python train.py --n_layer=14 --d_model=512 --n_experts=8 --experts_per_token=1 --d_expert=512 --d_shared_expert=0 --activation="gelu" --moe_layers=[0, 1, 2, 3, 4, 5, 6, 7, 8, 9, 10, 11, 12, 13] --router_score="softmax" --normalize_top_k=false --routed_scale=3.96 --balance_loss=0.00224 --balance_bias=false --init_std_router=0.00723 --lr_router=0.000551 --n_head=8 --n_kv_head=8 --head_dim=64 --vocab_size=8192 --norm="layernorm" --norm_place="pre" --norm_eps=1e-05 --positions="rope" --rope_base=10000.0 --rope_fraction=0.25 --qk_norm=false --attn_scale=0.125 --tie_embeddings=false --parallel_block=true --extras=["capped logits"] --init="uniform" --init_std_qkv=0.0195 --init_std_o=0.0 --init_std_up=0.0195 --init_std_down=0.0 --optimizer="adamw" --lr=0.000684 --lr_mult_up=0.832 --beta1=0.95 --beta2=0.95 --lr_head=0.00636 --warmup_steps=317 --schedule="cos" --final_lr_fraction=0.0 --batch_tokens=131072 --seq_len=512 --doc_mask=true --train_tokens=578800000 --steps=4416 --dataset="wikipedia_en"
Below are experts of layer 8 (counted from 0) of a mixture-of-experts language model. Rows are named router (the router's row for the expert), up (a neuron's input weights, with its number), down (a neuron's output weights, with its number) and show model dimensions 256-383. Each number is 200 + 40 x the weight over its row's rms, rounded and kept within 0 to 999.
Before each expert's rows: "raises" lists some tokens whose logits its average output raises strongly, later layers aside; "mostly gets" lists some tokens that are sent to it at least half of the time. This comes from a sample of Wikipedia text that the model never trained on.

# expert 0
raises: "ologist", "ruct", " medalist", "writer", "ural", "ulation"
mostly gets: "″", " km", " ft", " ·", " located", " →"
router,208,271,193,146,170,142,205,249,272,205,206,228,199,163,308,213,204,204,195,166,206,220,137,193,200,220,144,159,137,204,177,166,280,160,196,157,216,230,218,200,211,178,167,234,174,238,160,220,142,205,172,191,257,230,211,138,207,226,178,159,193,161,73,188,170,136,194,227,150,218,215,224,121,122,224,260,196,155,202,208,173,210,214,161,203,223,169,224,173,228,290,162,196,260,230,262,241,224,253,281,248,275,210,172,194,222,222,163,240,273,206,165,210,159,137,229,170,212,274,198,168,206,250,179,154,161,221,157
up17,227,229,157,208,203,218,170,168,187,231,245,195,163,152,237,211,124,166,145,197,289,166,181,184,154,188,113,219,258,205,209,175,191,186,243,147,208,255,200,260,281,161,211,299,230,218,248,113,228,192,171,219,254,232,185,154,154,215,188,191,250,195,233,194,145,136,213,196,265,155,204,242,181,181,209,189,162,177,173,154,180,154,237,186,208,207,194,295,227,161,185,179,198,233,134,198,150,218,308,201,220,270,236,232,160,265,156,299,170,320,165,231,204,163,257,231,242,230,191,269,214,255,215,196,193,206,140,224
down17,199,164,242,184,146,118,193,172,220,217,215,116,203,265,183,128,217,264,160,191,206,218,172,201,221,178,225,180,231,148,223,167,179,292,152,126,200,172,127,153,216,245,171,200,233,238,155,245,172,238,270,188,178,161,189,239,292,132,119,222,200,219,228,201,198,146,193,189,213,170,206,195,192,201,222,174,156,155,176,205,220,132,206,253,214,252,278,147,253,223,201,193,212,190,187,193,233,166,199,172,205,197,192,189,232,200,159,241,169,172,187,154,187,258,240,246,278,245,125,220,168,182,281,278,235,188,230,163
up18,224,207,184,190,256,200,230,262,184,222,277,151,223,210,199,123,117,163,254,235,193,146,238,250,174,210,181,257,220,230,189,260,237,162,158,248,228,190,227,165,207,309,229,211,130,218,215,169,175,178,116,156,147,175,180,236,171,155,250,183,150,267,170,189,151,138,238,171,287,208,218,159,247,198,198,142,251,208,196,197,186,193,298,265,248,239,217,270,278,173,195,165,187,178,158,234,211,269,167,197,208,248,278,262,230,201,209,211,192,145,258,178,204,164,135,208,244,194,163,228,118,178,254,236,233,259,144,172
down18,165,192,226,210,252,248,136,212,190,210,182,135,175,150,151,171,194,228,270,146,166,205,165,235,240,258,208,241,224,192,175,216,145,193,233,169,231,166,147,283,229,277,225,187,208,178,273,245,239,123,164,194,217,264,256,225,203,161,181,132,163,188,137,163,149,174,95,142,207,209,189,205,230,343,228,234,252,177,187,178,156,194,131,282,160,244,196,186,193,196,238,198,161,276,220,240,165,265,262,157,188,185,210,168,215,206,182,170,212,188,177,171,179,203,161,120,210,225,187,165,156,234,204,208,217,221,178,146
up19,156,234,162,99,181,184,211,158,181,161,167,227,243,204,156,307,184,160,204,187,246,183,150,257,206,245,155,176,258,234,201,168,198,225,188,177,152,150,165,226,195,205,183,227,217,201,139,188,158,130,206,219,271,228,148,184,185,252,243,264,203,155,178,246,172,214,125,253,211,220,232,137,244,202,162,265,212,130,147,130,245,190,231,214,148,154,163,245,193,184,279,136,212,257,194,208,231,193,268,245,222,181,233,216,149,222,193,187,187,214,174,205,235,205,175,145,282,104,186,220,180,148,201,243,212,264,170,191
down19,194,225,126,181,208,124,233,184,217,210,238,192,202,212,192,239,229,154,225,225,156,162,158,210,210,232,177,193,112,177,212,125,188,209,200,216,237,165,240,220,223,185,179,192,197,185,204,276,253,224,257,208,189,214,193,190,205,226,236,164,229,183,211,248,203,296,273,173,110,235,213,234,246,186,185,174,198,174,217,173,182,135,194,225,215,181,128,148,199,251,217,164,184,186,197,178,195,223,210,231,264,71,204,134,153,209,251,228,194,161,255,267,272,236,166,191,216,216,122,252,221,242,272,200,141,174,220,167

# expert 5
raises: "s", "sis", " politics"
mostly gets: "'", "ap", "gi", "cc", " Air", " water"
router,258,234,221,234,145,212,155,207,194,166,226,195,208,174,150,152,232,223,236,175,195,201,219,202,172,161,164,227,213,202,219,167,283,207,197,246,237,169,243,174,263,188,256,181,127,208,168,260,173,251,231,143,250,274,246,237,162,201,164,149,147,161,165,218,214,165,161,183,156,208,160,201,223,207,220,264,291,230,221,179,173,263,248,198,245,239,184,238,218,185,279,271,184,208,275,193,211,225,190,234,175,224,209,158,185,219,252,134,139,217,204,193,213,227,251,255,252,259,199,155,154,248,202,220,220,204,259,219
up0,151,352,196,174,264,209,203,198,202,166,220,192,199,153,161,210,150,144,220,155,276,218,159,233,177,254,153,228,241,206,164,229,262,263,209,202,164,247,160,184,252,176,248,217,137,211,115,176,249,209,216,241,270,184,245,205,193,180,198,147,239,186,224,190,119,177,211,209,216,248,143,190,186,176,247,220,230,139,165,203,197,185,214,240,234,164,207,253,252,167,190,143,201,221,257,171,219,177,277,167,236,218,149,178,232,274,179,246,226,251,234,201,207,115,192,194,183,240,200,234,252,159,232,257,199,235,175,140
down0,182,240,165,206,210,131,218,187,179,173,261,181,213,175,180,161,148,188,167,165,177,222,158,207,269,169,246,222,212,256,185,184,163,184,225,184,222,206,253,160,102,202,233,237,185,218,159,186,291,202,249,190,226,210,236,127,208,250,191,142,139,137,259,221,211,197,230,249,196,208,149,229,286,242,209,248,249,178,207,268,271,184,277,80,175,162,219,170,184,136,249,221,230,248,183,201,244,216,261,186,244,225,157,236,219,216,235,276,285,178,250,192,206,210,199,128,175,240,204,216,182,156,252,296,250,188,170,186
up1,172,212,277,122,166,231,151,254,89,183,216,140,275,235,230,108,261,180,141,222,136,167,223,173,179,178,211,219,181,229,227,217,168,248,131,243,226,217,255,229,250,159,176,168,218,150,183,135,133,144,197,148,197,226,241,114,194,164,233,173,172,163,236,135,191,205,160,220,237,205,209,140,190,237,178,226,177,163,146,214,191,195,186,215,187,227,217,230,109,178,192,129,187,256,223,211,214,117,147,160,225,233,191,264,176,244,214,230,203,212,133,169,224,278,238,197,235,223,167,233,237,262,236,114,176,184,225,205
down1,197,132,239,171,150,267,216,236,253,165,147,177,248,208,238,195,219,189,220,170,227,239,155,276,269,238,203,190,172,276,280,168,212,249,216,201,161,214,291,194,225,211,232,167,201,217,193,269,236,169,181,199,243,230,263,173,203,143,162,238,208,188,202,113,205,241,202,227,206,222,185,171,206,210,214,206,160,202,150,230,172,228,174,250,206,231,131,201,158,194,189,202,209,155,204,174,187,207,185,179,161,189,234,97,190,198,214,218,158,119,182,208,275,268,177,113,117,143,157,163,217,232,185,154,113,228,203,254
up2,183,141,241,211,228,194,196,152,245,254,239,177,200,248,245,252,245,171,211,191,234,219,218,198,186,218,213,282,150,210,256,261,257,119,142,120,177,218,178,213,176,233,142,174,109,256,225,218,235,149,233,203,197,195,182,184,200,208,144,214,170,186,164,197,167,138,208,74,253,235,239,98,124,108,271,199,240,181,247,138,175,254,229,187,168,171,235,245,215,204,228,193,173,199,176,252,181,214,137,231,214,186,127,234,82,218,219,148,202,218,196,213,234,195,230,172,164,159,220,276,249,228,241,182,157,234,159,261
down2,212,225,140,266,234,247,197,162,126,162,206,284,266,177,284,194,181,156,194,294,284,235,175,206,207,254,159,179,237,221,215,176,154,182,218,236,231,150,177,172,227,179,196,178,213,256,178,224,195,162,223,140,278,168,224,272,122,223,198,222,230,198,244,233,207,200,108,148,194,207,125,167,124,182,228,193,150,228,259,201,168,195,194,177,213,151,133,168,214,203,244,193,224,214,184,210,169,271,265,292,265,159,190,228,203,237,191,252,217,161,248,152,176,136,237,268,165,137,120,198,187,169,181,226,256,169,118,221

# expert 4
raises: " issues", " Apps", "ments", "cing", "aged", "{"
mostly gets: " known", " named", " called", " JPL", " Genus", "loan"
router,239,149,283,115,152,299,203,244,190,120,206,247,190,185,211,167,172,148,112,172,172,204,199,243,219,153,231,104,157,196,191,207,185,266,154,175,200,221,208,150,200,103,177,191,296,249,110,197,222,159,105,269,259,241,243,217,208,130,186,245,292,187,224,200,216,238,235,242,205,194,117,188,224,196,144,205,258,173,250,274,212,256,248,170,207,197,209,120,156,239,243,238,233,209,118,250,239,181,153,248,174,217,193,191,118,161,202,189,211,195,235,219,204,183,192,169,199,232,213,186,233,257,227,224,157,141,180,240
up40,196,201,231,154,144,205,198,214,151,196,235,191,201,195,152,252,157,219,205,139,207,229,226,252,213,185,194,201,235,191,174,173,84,220,228,182,227,172,238,187,193,163,272,225,259,188,212,279,153,160,217,180,210,71,266,117,190,245,245,218,204,153,165,262,225,239,205,200,174,204,215,165,224,219,210,205,175,133,199,207,228,166,213,231,179,192,155,177,275,200,295,260,167,181,216,240,257,184,199,264,264,196,212,239,185,153,189,152,236,262,198,225,152,283,98,159,143,126,239,248,237,203,146,151,205,212,202,185
down40,164,173,229,227,208,142,281,231,213,162,192,160,161,224,143,186,242,237,176,268,127,236,247,200,197,232,242,300,169,186,157,139,234,240,145,211,210,174,189,135,243,180,220,186,203,223,257,246,188,171,193,238,201,224,138,292,166,145,185,227,213,173,216,232,178,165,195,169,225,196,194,168,239,162,190,177,144,201,231,149,159,277,248,187,162,173,208,155,184,183,121,286,182,191,193,199,255,159,173,238,238,165,160,275,246,175,216,160,197,186,224,169,243,214,219,220,268,197,215,230,197,181,242,130,248,222,189,227
up41,162,183,127,171,217,199,215,197,226,192,199,209,295,172,168,144,215,188,211,268,189,193,245,181,232,178,197,199,270,212,152,204,230,177,266,151,255,171,279,174,183,124,293,200,197,216,200,174,126,187,213,252,194,195,206,279,209,211,270,134,214,151,206,178,246,161,210,143,183,147,128,198,285,175,209,238,201,187,233,201,217,155,127,207,254,195,278,199,256,182,200,203,206,222,122,194,178,174,201,227,212,183,172,247,169,222,167,152,209,171,247,269,222,212,275,205,273,153,264,332,214,170,128,197,238,197,135,142
down41,247,199,161,146,238,180,123,192,176,245,189,227,154,220,182,203,277,197,173,158,200,250,178,199,116,176,220,151,174,221,251,237,109,238,182,182,240,229,147,203,246,200,186,242,164,179,282,195,244,195,203,226,191,178,182,182,177,182,241,207,202,204,174,180,114,200,130,178,173,187,163,179,238,182,128,154,227,124,224,158,252,145,184,169,149,157,248,200,171,158,202,238,175,172,221,199,182,231,220,195,172,207,252,63,175,241,226,182,234,247,170,165,177,199,182,124,183,202,175,172,145,165,170,223,170,161,153,223
up42,218,142,127,134,173,265,238,198,227,144,173,196,194,154,230,166,259,180,256,232,178,232,179,189,160,149,138,179,288,219,200,205,123,213,214,237,176,260,218,259,172,191,224,254,138,122,240,175,248,166,228,200,200,179,162,223,181,257,249,170,156,167,174,183,193,220,232,221,212,154,182,135,186,195,252,188,132,175,134,226,233,227,139,223,152,292,253,201,279,234,257,166,137,226,173,211,169,222,169,160,159,231,239,227,233,206,224,166,109,167,183,186,187,255,242,184,265,213,141,181,140,193,240,243,206,205,223,263
down42,202,203,226,235,210,208,232,209,211,285,209,116,250,210,189,223,171,181,128,211,112,202,218,247,214,245,182,193,204,224,209,203,243,228,150,131,170,180,162,221,216,246,205,170,195,199,269,221,184,293,183,277,254,241,167,192,176,129,173,261,257,226,206,147,245,261,166,152,254,179,201,180,272,241,134,205,165,194,203,217,200,185,250,173,219,118,191,199,164,249,205,197,227,263,184,142,222,192,226,221,179,204,186,131,167,229,192,193,166,227,144,184,119,218,189,218,168,155,262,267,226,102,185,242,191,251,177,208